Experts of a small language model.
Size: 12 layers, width 320, 36.7M parameters.
Experts: 32 experts in each of 11 layers, 128 tanh GELU neurons an expert, 4 picks a token, a softmax router.
Training: a variant of Adam for the experts, 4245 steps.
Below are experts of layer 7 (counted from 0) of a mixture-of-experts language model. Rows are named router (the router's row for the expert), up (a neuron's input weights, with its number) and show model dimensions 280-319. Each number is 128 + 24 x the weight over its row's rms, rounded and kept within 0 to 255. Numbers have three digits each.
After each expert's rows: a language model's description of what the expert responds to. This comes from a sample of Wikipedia text that the model never trained on.

# expert 31
router:146152168149144119163140155191124184117135152154124163147106131088113160092074105134136075148119105082156132116138107135
up0:097115113183070156155137132142103111143128122114131087111101108122165106132129123137093133113133126095147138107085148132
up1:141152122105074122143159180133127134145148102120125130104072136109135095136144168146119186116141107115117155127152142101
up2:128119130145142161112111141143110121100160155142125138176154133142108074146116139125121107109130138097141100110110104117
up3:121078162115137117143107205119106143130176083125117145146094110141148120134068127144148086114151137115120115156152130182
up4:124132139125102131128146119148127102064110113155117120136143123114097103132179137103103118118138106088137111088102142138
up5:126133135133168111112180133102099087111115127131112112139162120095126108060134138111116127142138088144172115139091109120
up6:116121119162154117157192153131141148091130119113115143064123161120107130119130155151139112117141129108115130119083071091
up7:104185125143102154102150153141135143134164124102113144167112124111139128120104119154142157069147106150131103132063161125
up8:107175126140145145128143127114124182157092120122140116114083159110141107101124132149109156133090124129168093093083138088
up9:141136135137154116147110130118068108133141138131147094120123097090159125153125145140118151130128125088160116157141127137
up10:116142109126115131113142161134100087152125108141162145082146162151104110149091117171115096109132104156125135133133116112
up11:111055113096150141144142062105122129107139131102095113085127127120161122133127138160145107127164088124129116122139101138
up12:135126135131181139107154113163153106153144169152141145142151168126127095115156116115127127105105102131081101094129132165
What it handles: Numbers, counts and sports terms in athlete and team career text and tables, such as scoring 4 times, 9 appearances, home runs, points.

# expert 11
router:146127093168104100078137144127141154116168141145090141129139158129080099113177149092140155131123154121106147108100101141
up0:133122159071098092135132119120135111151150117136149172105122086138159125148151132143149102130125118140107125129097128143
up1:129116140119117082139119119095110144115134107133140129065097124141151171137131141119116123105074126114101081150105104124
up2:123115202139147127135131133120087143100127136106128124089130151154114129147139137120154163124141121154113104140111103108
up3:101120103122144166163094134134159135104109105124137163145089167119146125123124126170133141144083067106084106124133106113
up4:124139154155151149146107139125158105118116118117097153106146103086140186155104127114080119118134091140122142108157138107
up5:112167148139124127157112137074141119154112131131103155060134142123167108103160139129086145128123112166107110116130167155
up6:172147113105147081138117119168142103155124127142131150130098108148119136124124129144101159118108144116122123116148064118
up7:127131121126120134139147128129142156128122127142136126140179104138160123131160136140115122157110134159090112133149128148
up8:119137118139096143157138135144129129098154098134105096152152135141127075050129109160152151124175133126137113136166118152
up9:111135139121159165190102183105155129098082133100147125167173135118133090102121136129112164129112089103126089138140091133
up10:147176153172130175144150097184139120130090149156143097113161147108133152126148151106153173129137151124155177133125109121
up11:087103107114134110135107106135124137117096098134135126110142137110188084126121133124136102114135134129130100075111130115
up12:140131148110093111133129143169136153144111071111156151175079100112165104114112149150146066094110147091152144111159116141
What it handles: Prepositions and auxiliary verbs right after a verb or subject, such as in, of, to, was, has, have, with, into, plus table cell bars.

# expert 6
router:152143131151133130077089108114114123107174143104175130091147085167111116160127109130172115160177104118145120133092123119
up0:143132128123140150149137128145135123136124080145174122155129136159107109147135128091143152131162162105124112099128108167
up1:126133096097113129138122132096086102132094131176131143136149116135073149170097147137136134123097130128121156107108104103
up2:122096182128107162115109069106124150092118126168145169168074132132142123117164195138105158095154122149163132116125131120
up3:153088161138152116119129146140114151120104120119115160133139150153120133108132143152138088131137172153140117182136116094
up4:121117167113120083096155153172165136112094153116153144106136092118099122137088165116130117139101111106112144154128129107
up5:143083138146154127133124134081147147103123153130121124099105140130162089141162128153106127105137121119121078084147118099
up6:140098097156104124114129173127093087139159159150183122107156143127158143124150132136124132100147122164075115146120164122
up7:141132145172122159124111080112099088141150097143147174116101118126149140117120155188150097140090131126180116170185131109
up8:126125146172133121140137133138136144096141115210110131067140141097135137093103150127112152135145120099127115100160102105
up9:126140128108076138130194149142058118150105134118124114140108154112093122074107090128143112132128133137126128194094152103
up10:106103174121120151139102105145095117137193046116075127134133163139108154074115118155144152120123111122112090148145149118
up11:118086099177124112115114102074103133133122111134095099090112118125151088107132118155125149117179126104094079114141090117
up12:127180168130177162112109121071100093126126109123144143098126087098114115157131150111093136149112100105097158113133154104
What it handles: Last digit of years after 'in' in prose, such as 189(0) or 190(3), plus other numerals and common past-tense verbs like served, used.

# expert 26
router:094143128129100115141086135146133118123155129112180099166150108123137128100103085126128131125184118124155119159111133135
up0:116111145130138149151122095171119113131101095136149123091135174136124078166168113060107095142118108161109150096086145115
up1:103154130131104145110115152132147080114100119145122155121122135147104114121117155157161107096142098105117097118120116108
up2:079143122162116120131154124085134113077121111105091135131098138120115087085149152118168127121152147112132124113126153128
up3:091060115179102180129178159133148141137118161137152130151128081101126128136109160103093140139119094142129091147108146137
up4:136166140101144147154151147125124120126145107133170145077090172154115087126136160133081146134135134155141116160119130136
up5:106133056167116088091108106090157129103145118183108134135163161167159133153143095117120118096106076131105083060130133145
up6:154101141151110120102129108085149137158096100144132131114119140162135133158110135110104132136114096133158162126123099120
up7:144142138126128125131122136135137138133137093164129127084093195136156121177099136153168121133120111163134121131103074172
up8:156179127142118167122143136146120144125130119134127102122088131138139133138115144116125137115140121158143116102103068100
up9:112130091125168143114125137134118133115108104166119140105151157160144139127128131086117122136175094147105084124124137158
up10:106109146130112135148130129180091143111109124148103127121111151151128137144121086106166080125124127116089117113125151110
up11:105139156102118137143149162119122116146154129134095172083097105156102110139167126102126096099118127136143135143142151161
up12:118111129165135089108147154101125129155118108136154124105130150133137103135110151121134140120135127121094117154136141170
What it handles: Later pieces inside split words and place names, such as os in cos, re in Urengoy, ade in Arcade, York, .S, percent signs and coordinate marks.

# expert 16
router:116133127110151139162150096147099083114129128123147104114105101188132097128159155133156118101169132138136133193132076119
up0:123101154144118095188136135182124079130116155090118118115108119125100126145167086136153161096110136126158125110088153088
up1:107088147126129073148135093109083135099150106157122188115144114107105148122131095125121112142152114131158162136123141156
up2:133073118123109177155169131146114153128130085124143129118118109112114110110143111125151112121148106111134143181123111135
up3:117108117152098175131136148156113142131110125100132119120146156139131119136128102097119122117141108086108123146055112128
up4:124102082124128127105111115129092066136134110131112127125180086118135106115132121149110120121109126129113124142112111136
up5:094127152125150170110158145140123113114127125107140103119104123158115101069129125090150086113108102081139198107147092122
up6:127112141093178132149146126118142110128136114129132129122113112140127113112155120076134143114117125075117118159146141169
up7:157147146150117131130152120137145136143112128118156151089087141126144121137146169176149152090130110108153130127144105136
up8:123136136127151161119126141128135121119137142149091167087147150143103074089134145115097110083109123133158128130121166108
up9:138119119087120156133132120125119107077123130143128123087156104121132118109170131144156102115132104156128129153130115140
up10:069129130102145117085099117117101134088194111113110117130122106156117138149118085138100169127109112130111118133139117135
up11:139120128142141117122110166117142143106134087128114146158112109151126166113144096097109145133074121115123077131116125133
up12:104121115128127116122113156108114134118090110107084151137080138114120157153140130109117143117128136158112105136122130150
What it handles: Middle syllables of longer Latinate words after a prefix piece, such as discont-in-uation, dest-ro-ys, d-ang-er, plus stems like organ, oper.

# expert 23
router:117108087076126146127108106134103142145101112097101116156146161186119120150128102085111148138106138123139157136148103114
up0:142136129149103109140141127118121119138171135160128122103134144104139150146159160123082100108113123098102129111163093138
up1:133125151123126127106130169175116116108122126149130141146138140162118121096118119149127137105163123145168131113143106151
up2:146085097150130159098155155149126133173075133129130157100137100133132096115112134117146141121122130107163137099137124106
up3:117105079132122174121160136124116104128097137136116140122147148116129092104125108114130116106125110146165149154125095138
up4:128106114130080163173174102132139119131135125127104126150098106116108125113113133130157132154108110097109129129114122188
up5:135141160129114100130135136159096130078136128130134150075084159101099176116150120103094122125117092096143117127104121123
up6:150131198139110134130093162116148139130093079122164165172151118147133169148144135101120173110127097109134111136134118120
up7:126136154123149169125134143132111118096132141138159133145120124132126116101148126147194145124140131154155138088085106156
up8:124131158136113113130111137120126119116155092155146130150070118104166130120133132170132143110140118097143153129173127132
up9:133120157153133162136134113138121142116138133137155116094123144051139132110107101112107089121130118152155070164160129149
up10:135109153131127093137126153086120114124140078142104145081137110088154075066102150127097095113135131177052131155140141089
up11:128081099126134121131147166149108051131115131138116163124124130145055123151104145149072117143118120095163126097125066154
up12:149119190118128126112113123095132071124078120162119149137128094125125144091180108145092132116110120115103103147144083117
What it handles: The word the and prepositions like on, of, in, due, that after a preposition or verb, and raw byte pieces of accented or non-Latin characters.

# expert 18
router:070123147110112125098103080147152124147109142117113123133122152133139155154113113160154108139097125103120111098147165157
up0:174105104095097155152084126094155124108141159149153165098139161178113120105091127127139185090126124172116151110130121137
up1:125131074143102112116120166067119131113117088145112106148169116113156138145174145134127083130108158101104126158151078129
up2:126137061116118130139154103096148119107133138159092161105109124121113101103148171152113102087132111108137108103159069132
up3:123140155136137121138131133141186145101125111108165114124150158132120195171149160125118107122087128131136104134124141092
up4:154135127136129122113162121103116146131107134111151145129175157121134137150131114151139155154102097106158144145099066148
up5:118122104127161120087116148131112122079108146120155155122141096110149115127121145108160108142117165094153131137110123071
up6:119129150126144131133162148175123139105147138189110141137113169136137120136118134141102146117124130082136156122129149129
up7:114098176119088112137159130131137138139129143115125118140120152138093134114133173154120110087123112158133101122182129129
up8:127108109135110096097158101148137140152151121134089125124148140158096083067144101168127121138084106107097125119078152117
up9:107106121124112161089129138119092142125119156131102139104101137146128125163145152130144125135160133115148160120119152111
up10:124109160124131154128131127123133113101179154113116121046145149117102130097046159170153141110095167086153138091162097097
up11:142141135110115139102144091123157125152145138152102119160128128119086124132107131125133166138126079124133087101107096140
up12:128166112134113072103144089133159129113112112144111108156149132083142133108151114145117142119135136103143162116153132165
What it handles: The word 'of' in fixed phrases like House of Lords, plus adjectives such as British, National, original, previous, and endings like -ively.

# expert 15
router:107125089124127099105120118118120082147134159112126133145124151183142141175130158116126136146136143109118091102144100135
up0:123059120109136130137186141078109129104115126166132196106098131138141095110175164146126111085126131099121121084172109151
up1:114142154128104121111119181082121146104105123057139159114113146128118100086108145091140119131145178142098140129127187140
up2:101108087160186151089125153145098127092138164170138141124157135143100075101154152153117119080123132165121091121057107053
up3:145104168187139106107143144124104155137158144127146165084114123150148144178125158081135059112137145124112115127104130151
up4:114156184120107173140136138090085117086156094096134151128124118108144150133152121148136153130166136117139106136130149149
up5:097101126123113140111168148118078107122103119111141132134100121080131093151140176168093151105144111081133112102129130113
up6:116105098138108128096166123095116122130129116123125136150134115133056115100146143159090151149132167123088109109119114097
up7:104082120152135138144135101149128103134117142156118148180107099124105126107133152155161101115103136129121148061146056134
up8:126099164134092197126143141141104105133154118114123105117127116117177120138144122135145105135124102123124107170175119123
up9:104052158126117153128088134086122091119143095185179069127109129121139116143126170146153058123135111161134141104137120123
up10:129124102161114093114113128154127157100135112112120145125092088153137136141119156119095116115128159145101142157171169124
up11:152083111115129149114159167124170141150136123127147140085108115130099152127142122100118076130108114159110109139118142107
up12:181136103137124123112146139107107131084136102145119106129146120129142121102141116146136119119117109126134116130108115076
What it handles: Line breaks closing infobox or list fields, year-start pieces like 200, 199, 184, and prefixes un, pro, pre opening list items.

# expert 28
router:152125112154155114130139146088137113135104147133151169144110081135105087122152136107113127133116132159113117165143145131
up0:113112131125091135115163144130134123097102115119122152111149117117122134108105148113127102140164120110116094142103132137
up1:143133114133185109119135136128116102088116091144162127135143140135164105170116183118116141133171143107125120108175147103
up2:126160119131110130146080116128131124168149136138121139111193107166166094106125140143107109132136157140124135152120110100
up3:119142118142151170110172118109098156132135106105099141108122135095163186076128110124102138103079072119104128133136113120
up4:107113065122185076117155105126145060121157156161146170122149113122133137140070117130078118113145143150149131125142091112
up5:162152156082139123129166115129164095157144108117120118164109116111141122117107094176130134134092094146127137144106106125
up6:133115099156138147128118132125128106106148094117134153084108129130109111172115134126100117136132107123127102131180112130
up7:143125084107129137133148117160159107159174110149141138117084127152081113101100144110066118096144123145169108117132114137
up8:155122140133116166136150175131145149147134083123103131118117146118160138145159145109160126143144122173133089138135158137
up9:127100099101120082116120108101148126113099144157134135096151147107139151133158151116117174141112127114125128162181116115
up10:107140130103090108134151113101152114126098104140141164115159140141157093138163130147138123117069135123072118140095099118
up11:089127139123120136155137125130121079101105184146065152129135118124120114125127153145126151134164102109101115124148080149
up12:116105141115180101143092113120165113096087156134154102114076105137078133113041168150169121145150135165141060109144121125
What it handles: Noun-forming endings that close a word before of, comma or and, such as -ence, -ment, -ism, -ility, -ers, as in allian-ce.

# expert 14
router:146148117129161151133111130126109107105148126125150164140151107095111108113148094137089167147113097153111120085144162099
up0:151126089146178143125153178105120164104156084131119157114127147076076115101136164119112124142125121160147144148108137109
up1:137093150146127126114127114160132129105167113125133172086110111116099121147121141106140136138128106089123147101125140133
up2:095157099147140130075094139121111156165115136131114151093098131153134129153128185120094149145120148120133093142182141156
up3:120110144148120117154134125114169139113119155104092174122155095119066110121104148110141134150131108092154146151126115123
up4:089148105139124169155133127090100144115100153102111134095109129125113115151123162113145072148105127143126110135127117120
up5:122161152184136155137153144086138097182138150183146132133114112085113056159122102158124136105084091178149099103133081118
up6:134104128132077110137147100130129116145100145136133145128141093145109097139144156127086168131112150192122172128160136101
up7:107123108165119161162136106137118139128051152119121168105129140118120115095118157100125098123118105123103122121117167120
up8:131103116180158137102132113139141130128158152055105134144134111131143143140141148145109094106121129088090120127163118139
up9:123086158157098158153143143093193139136079108137136131131114120129145086124153155104093130124116112136105173154161160106
up10:132117156140135146171128134140133130116134112151093121121149163150149163117144102117113155146141107170187086116116130099
up11:123114101111167109121141104136125105076107084136108142127139107131154116135157164122119120118106160097095180197131138100
up12:140120103156107171141134134100165150160169128123148135144116126155109105168110128123135081130101130132155121103148157153
What it handles: Articles and possessive or object pronouns after verbs and prepositions (a, the, its, their, them), and the first letter of a split word after been or was.

# expert 13
router:181123124132134106116186142127147167118141103148094149147159116121125109152108145148151113158111145138104122075116178102
up0:133125103143145130098163123098090117148153121120124154109100129149146144156141153126089103110111153146137135085114162135
up1:139099137136076142140138115147129116101144118149136146114125141110139111144159154185147140115127118106078134091122133166
up2:113122113145125151131094140126130157100101178140166142090126092151120139130128109150147139125125157124134129158152108114
up3:114087135115112143093123140107160123106146139173142148106126139100109112112161127112118135135097128079145100107075095117
up4:132159099133124144166116111128149121101132123146142171139151107153126127141086160156111137101095132120125130099075124114
up5:112138154160111187090139113112090110138136151135136182107150145152120148152119161133122133110135141143106101137112159164
up6:152123113155102179135153109122114090100137095155123141114109133149151097126172144210108109102080100153106116132123117104
up7:130123077113126127089143121088150133160137144098138141153160123122108115101144112078105087124093120110159130125139105128
up8:118121098090137108178122138143133133126174107106112126150145111148127092118121177091110156118111127165163134152151102069
up9:105105119124111148121105127126137126095115105102128115146132163132105135147111148089141144112169086121154111117155119131
up10:129138096134112124130133084139112101127162155139139143132116110153126113128099123138120102100073110116142138121128118082
up11:134114108153118174120193125150080103131137122124102115068145143154109135144126166126157153115130125135120127105130161126
up12:145089156150123142149125157120109120108121064189138136090128119105121146135185130165159137149129077116108109123142063114
What it handles: Articles, possessives and quantifiers like the, its, their, several, along with colons after infobox field names and adverb endings like -ly.

# expert 21
router:130125160109109133201128125146120156135096097128115156114075153101180115140148110134123115125104115113098130181158117128
up0:158139145134116125105128137105113120166133132111118167115064131135130128097114152175079121167128151123151101116119053131
up1:101115112120141161126120117108156114139140123125119119130110138119151130148121118113123136094120146174117162126196128148
up2:118116148135165134132145146136089116123148106160123126081166162118134154150090112100136108104130126172134119137141130101
up3:096130094084144122113151139136143128156123124130162094095126123131158173137105127137148108107186149123129104145147132113
up4:096104089084136134110124168135143112122137108093149131135120123120104140116124124137166112122123132112110122141146159183
up5:129127131118127104120109160126139145145089143137156122125155085137108110160100194141168123128116080123123125130145152148
up6:131126145140136161136144122135077116137120123125145193134089144126138136146125132138165123179119162087087104106133084169
up7:156136141136135106141146150125093104123127127141115120121118113114128139092136153151130105099128100166119147088127126115
up8:103124158150120118140149119142080141131143143131125122138121094133118142146159095098102127140121137136103131129130148153
up9:102092143113112125077134125172137091120132141160134099108115156170116081143130168125132144078105113123094102157114117086
up10:177122114084113119130189147107151125131145133131144101092140115127143128098152103133107116120121138118086120145163145118
up11:104133128133139125130148118138134159157131153164125177120132129152125105106080109144096117102105095118151106115155128155
up12:126093101123107156122130128120147069137159133129113121127170175153133154132104133149097105092151122110141140124139113133
What it handles: Hyphen bullets and pipes beginning new list or table lines, plus first names like James, Tom, Bill, and words such as friend, Gold.

# expert 12
router:082144145150135103142135155105144099177136061137124116125120138131121151143129143155114150107127150130125124122114151156
up0:117138094103111129135132198136103123142108136134142132126126128113109110135116112087139204171094152136117082121111072152
up1:099131082124119087136096112150119107103134150151133132126132105138116139132121125136189092137139131136084081145098094067
up2:117122136115125092108135154113112137132153152126110101117130111142126138155112163167119089107106141116116111157148130097
up3:130120119044128135144131130124150137095111162144108126117104132126137134133176133148146149152116119129146132185114118087
up4:111134125115123144113149107145109087107144125154141134144151139148123134116113133107158139097145125113114141068109087099
up5:127137099135081132125124117101126129127142146161125112096134129099155125091095131120166103105166104109110162116129141144
up6:144123144124126167120153170104131112108158119160102133122137097108120067151119101135139156132126112111113145106157085168
up7:088155107175129128140130127124123137134137114126091138091079150105133107109135127124115100092092140191153154126106143128
up8:159106161130147129069178100125133113137123161124094105137145109119144132115129130132115140125132084153127154116107133107
up9:134138156097086110142144084160117085133110153140164169170131117118127129178162150149130157138134154115084142120175126119
up10:115128119138123113090132114093111104099116179122115152118123116148070100131135127167128118127114118115097059124161103136
up11:131112109133138139148105140130098134142129111118170145140161073120181168123171075134124065120144135118135165113140096129
up12:149112117111120133111132101148128151158171137103153160111177160113134082128167148129115078128137142101151161083165105112
What it handles: Ending pieces of personal and place names, like Camer(on), Edm(und)son, Qag(han), -son, -ville, -ić, usually followed by a comma or pipe.

# expert 29
router:130103115138130145100129125116108150118109152126117172105122126122118131085175112125130108143175174131120125112127128152
up0:151107107143116133148129139121136100160161093128165159067148155109112136103084123135091128118148120143129106116120146138
up1:126121115155103101123098129114117162112130136119119156106129119116095153089142154099129064153102152150110139128097092158
up2:172165157123127142144128170099155095081138126137127104083144101148124113113145136112111121125131160154150108158146148119
up3:138145158175105133094126128118095144146090097139091159138099111154157149133142120110122093168123123115092131127139084129
up4:131082141115147143126121142102136144129109120117108156141113131165094110108151103103126114114097093128136126157141149129
up5:122124167121136128133130141150080138127101129106123175125143096150133137148107134143102148119117121174127100173108137133
up6:138079142127106165147160166125122114106120132133102130142126149100139181103138133117126178130131107142099108172142134096
up7:103157131142129140152150145168086153146114134119119084086126119148125122126126149116155095104084120180115153117104076112
up8:095146127134168139097151117108115135054130124130155116081116153127110124122081147144141108111174150115140096129161100164
up9:119131100120143160134125084171102109134115125115125176099128144106140130082145112111094131113134114098112113153137124111
up10:122077124132121106150151131052159136152129066103129128141103117114089058143115128116083146149125133123113099120156138181
up11:137122087100139115165148136162147161151126120120126130136119113115126122148118118155115088127108121120131090062138129142
up12:105148089105122156120143156125074161131114096146133142059180146132143153116124114103145165137161091147106116179126144104
What it handles: LaTeX symbols like braces, underscores, carets and backslashes, slashes and parentheses, and mid-word fragments like ap, ass, ent in uncommon words.

# expert 22
router:117139125130110148151144124113175141111112095114125142143177065124113150125129099156115140124073109122121157153127126152
up0:086145153134127110149120112134078124135140128121159138104124115145130108128060116106159108125148149114151125124098128087
up1:118114085108091171082101099082112120115112127139096114102151095125119176129166117121123129144124128125133137110193114172
up2:113105155136086168100152132112123111093101149141161158094120129138116109155109149139142161148095080127119131103115148121
up3:131143156136159126151138165144086117062103139118087152175135089107108113130111151105137134125119153183106164117119160137
up4:111121114121103111155137131128153077132146100148142149123121100118149107146116143135148108137129127188131125124139086114
up5:103134121148117159128131154118105173133125146123146157107063146123121124154087127094115127087110111134150131123119127121
up6:139124119122109126115087117137111134094140146116143099140167119096105160106152168148122173136137108079162132101129177101
up7:139135107139133083116133144141160117126139141132111177099116149157120073118117134121176127154129090145174115108098138142
up8:114125111136165148116161130127125117104168130155109173073145103193142139141130088132100132117103093146129095134138147080
up9:121148137124115146093138140137131122087113120170134173084180149125116142181117088114093123119147132177109100131144168135
up10:165141101144144159141166140145130118122126110146122144089154110137092138129110110123102135149118150117106120125104116116
up11:122138154142117138155064111116152144117127173163162091100096099096103152127144113105139139136159126123157149102156173131
up12:104108094126135160117118137097148140109105099098127137100101095101122105143179173085123170094099153134145115113133123084
What it handles: Subject pronouns he, she, they, I in narrative, plus short pieces like ir, or, st, ar, as in f-ir-m, del Am-or.

# expert 25
router:122126124115110153059148131125093137136133114098114142121107118099120142139099112137180150111126126168131135108127181134
up0:122118150117131099100140124164100108130129125165129138099087120124100118090091160153127139131105093091143140146111152117
up1:130121111090102161171141098135118138083111104098126187154103105126112110146102141124122138144112121112121142118173111138
up2:104121121175111168176109127119117113110096152136125133133161141135124115129141155107090147161090103140097136126134112146
up3:083140126121148158126168109125101120170102159152089137125070173110095137117178127106116133111142106125169128133126148128
up4:142138109108057162106139101123109114133164115127097178110178131122131115187156123095134141116124114129137098120131105149
up5:090126084140141097152123095142141170136119118141107155108085147137117162206105166142155124162117119151117132148159104136
up6:121124105120180119122115158129104116150136157141085168132130122125102099151140145132121149077144145164142146142119139138
up7:124074141115120164147161139116142148139115126102135121091140097165136138159130131118103094110089121117129111067164123070
up8:071141121140105155130157129132105127107087127141150131164125109116090113129154152126145202172126105105110128118133141157
up9:170072104134176145139159092125182140162083138110152150116113121140143137117140137153094107108096138120159181174082136073
up10:092149130138137151144168120062115111141133118129136110119103151121131129115118150129123111084138111082105129096094138126
up11:143156099113128116119162125117127123096163104150142171130170110109125086170134138136110142093169144155126123114145129112
up12:151088148118122115135130151154084124103139093150149148113138126106103121115099146142122139099145138117123127169125083156
What it handles: Word-final stem pieces, often after p, h or ph, in learned words, such as phall-ic, log-ic, polem-ic, macrosc-op-ic, hospital, personal.

# expert 17
router:141094143094145142085094107151128137080085138091137122114122115193150123104156131129124116145181156104143150099134084109
up0:135131123113116190114121123122117143077129119175116150110134118099147110123154125146128139136101106133128104142145182139
up1:109145151175176134099122106179100110098106130112101150115112121166150151150143141121127143119139122143143141131161132143
up2:118098096129127097114106126091151150114070117149112138162137090118141119130149115165086127114123151161135126154077132126
up3:131107102163129122066146164089134076121114114169109160160127112135087126135146157116113072114173097126144137104170118083
up4:098092200147146113087115128129105128130126120095141131143126107122113062176126153119153124137131144142110117117139156092
up5:076102168129138143124111123115082116128165156117097154091126134133148118158138137129152125104147115128174132165130115106
up6:087115128132112125111128119134147057141103072124129130112157143141136114138116158105120120090116139108098129129134130096
up7:118096109143083153108110116111153140131121121145153131069108167144110099143125180084142129093094131124155168168115086123
up8:129123104145126127081117136147067123153123153173144166140134100143127116160109098131113139112112139140111093140185081122
up9:099094112094127152141166104116118140120132151166128153096125103106105133125156134199142116123129155161125106122112149189
up10:122109112146147140100146107099151143139110140188109114122132129119076108101152156175190135123133105176143109154131117106
up11:131166160116148159098097113088153125076142154130131148126105112141135086096169179137138171045122138115118188152166133169
up12:113123155122110132137102165122136144153131093153121154141134167121149118125119141121122115098138128161126107100138129104
What it handles: Modifiers like general, national, main, current, British before a noun, and the space before a year in dates, as in January 2024.

# expert 19
router:116108123197133103114119116096131097174132169148145083123173179140124124143094174113177085098182129137143129095127149156
up0:153107144123144188121124100150135163106153116127151121185131124177106164168142123174112163109090135121108079101120145159
up1:122113111139140101128134143076149130139125101147105126104111112100170136121122122141128157121131118081157141135175159149
up2:149140147127133100090128163117125115114116106133135142108092108103151106166123155098129158160114147148088113147134074111
up3:123126108086102132131158136093077113109165126109139130132106134152139137105125142132112093085097120129095167117191131137
up4:115110121120129131099143125115090145114095120141142164081122132132146117140118148145125125110084149145099109119090098172
up5:129151089136133121136127173148175156125157103088129137136114170099116131144141172102112117103103113149163158127147095117
up6:107120107194119157114161132163115166139146135116129134072149144108158135143125090100125137080122155158128136130140172112
up7:131133139159167151150134129134102132124130110120111144095166116100085094132104102146140103113115032126113163128131100111
up8:175145096128125137106127135124097120118162112151106123124156094140072070131119101137123109133131096118097125126123077105
up9:130094142133157111151113137108145119118124098111142154118114135120123121123137196129127121110133128115137086125148166148
up10:158124134167148117153146132096097153130149150081138120102139146098135105126116149130129100149137091111110112114103161132
up11:175081139121104126170125122107132111124145134147127149050119100139101075161148135132092123116116149171102123122121131136
up12:105141094093081132145142119131091085102135147143139143103089080119102111135115169115118147127085137094106113103106075124
What it handles: Digits in years, ISBNs, coordinates and stats, plus spaces, opening parentheses, LaTeX braces and Cyrillic or Arabic bytes.

# expert 30
router:142171155118079137128125120122138116132131134094092115106093145137149138125099105123126123083110145100160127143092122118
up0:132120107124116109099143131108110069135122159134141125093123174132145135109141115106126146073158114123129097108151111121
up1:120138172170112131102132149084126123072170125128097095118116143087156094125133153105120147076115123139143125113105153143
up2:124137140158143202136137157140142118122151156123139128124153145119100124146146129155136127155131126139140117138118125140
up3:132152156112126159140164132143113129112154128149169112096155127110120108139131128132118158094124117126119099120128124095
up4:114144166116129150124154102135133090141154122113135118119145138156127077138108154145126165113104131150134126134099148101
up5:149140126148116101130107117131136067138167100152129137160096120151137108113095136109090129106104144131112111097125178107
up6:132171104113137116089123128145138080118185111093122113115103136137110133148189121149124134132141096148125075134120055118
up7:109133153130144143133121130054155082121117104105147126136096116106167087155132154156108150137163097119129161141127137142
up8:148106156123125203109176131119096090103127170112123151124122117104101099122136150135137122104137132142133150104131117102
up9:143124154112144122139117150152054159121136115147171161137105137150111157122142154151168150117132131168094140169122087102
up10:104135108122103185123155111171063150120145113136139122105131110113161098161141128102188106081160138087110102109104137134
up11:106154093099103119136120104132120152153091047145103135111085144101115085109089115154108142103152110133117136140150094089
up12:114124138112133151108148133155139109124108131146124159128142144112120110096067122135083155104127139091172145110216098108
What it handles: Capital letters inside abbreviations and country codes like T-U-R or U.S., section heading markers ==, ===, and subscript or superscript braces.

# expert 2
router:132114159154141153093113104141148151104106130122110108151116159140141118180117101172111124124118104200106128127104174127
up0:135104136111176094121113151151094092152097137115115152159114136121088137074136133143136130135145091145121159091131107126
up1:144143138133156136108157158114107095138141167170168187117072133113112055147163152157108110126115092137171150162116092133
up2:130120127127109154098120140061112117145100069112118103135144084118128118146108107145092135107086111100137123128140149088
up3:135155111175091153120133119143099126111136100121097114158104152133132148189113137142089089136148102127076123164116158136
up4:115107108131125133127194150170117087127070118182139165142131108095125146113136155118112145125140098119120088136127137118
up5:109078102130075112122122144161156110151150113145115194113119122141118144145118108141127082100106111118117115079121113149
up6:174131116133171165133156116096115127141082081145144109139126139108130088140171133160106144095126117113091115122151074134
up7:113066111142159135091101133134083144130127138144142133114132147141109111126117125175127140108144107133094148130111112169
up8:089113142183132177107148141125129130158102083129136142120118142143126114111118163155115141120112102085114147101102133127
up9:134093120093097098156090146113195118147108153097145115164139125153104136115108115146114112149143115121154196161118170140
up10:079124168157166167115146150095099152117115158144098155068098124140106118118171109127150145122107118099119133134119126099
up11:107160126156169115137068113069125090090130160145148139176133149153135085169136131159120083089126159161111120124144093126
up12:139135166117159110139100133108107146133149127141141141107075172130132081163129115157157157144064118141111090162121123092
What it handles: Words and symbols that open wiki headings, infobox field labels and table rows, such as Release, Platforms, See, Born, == and table dashes.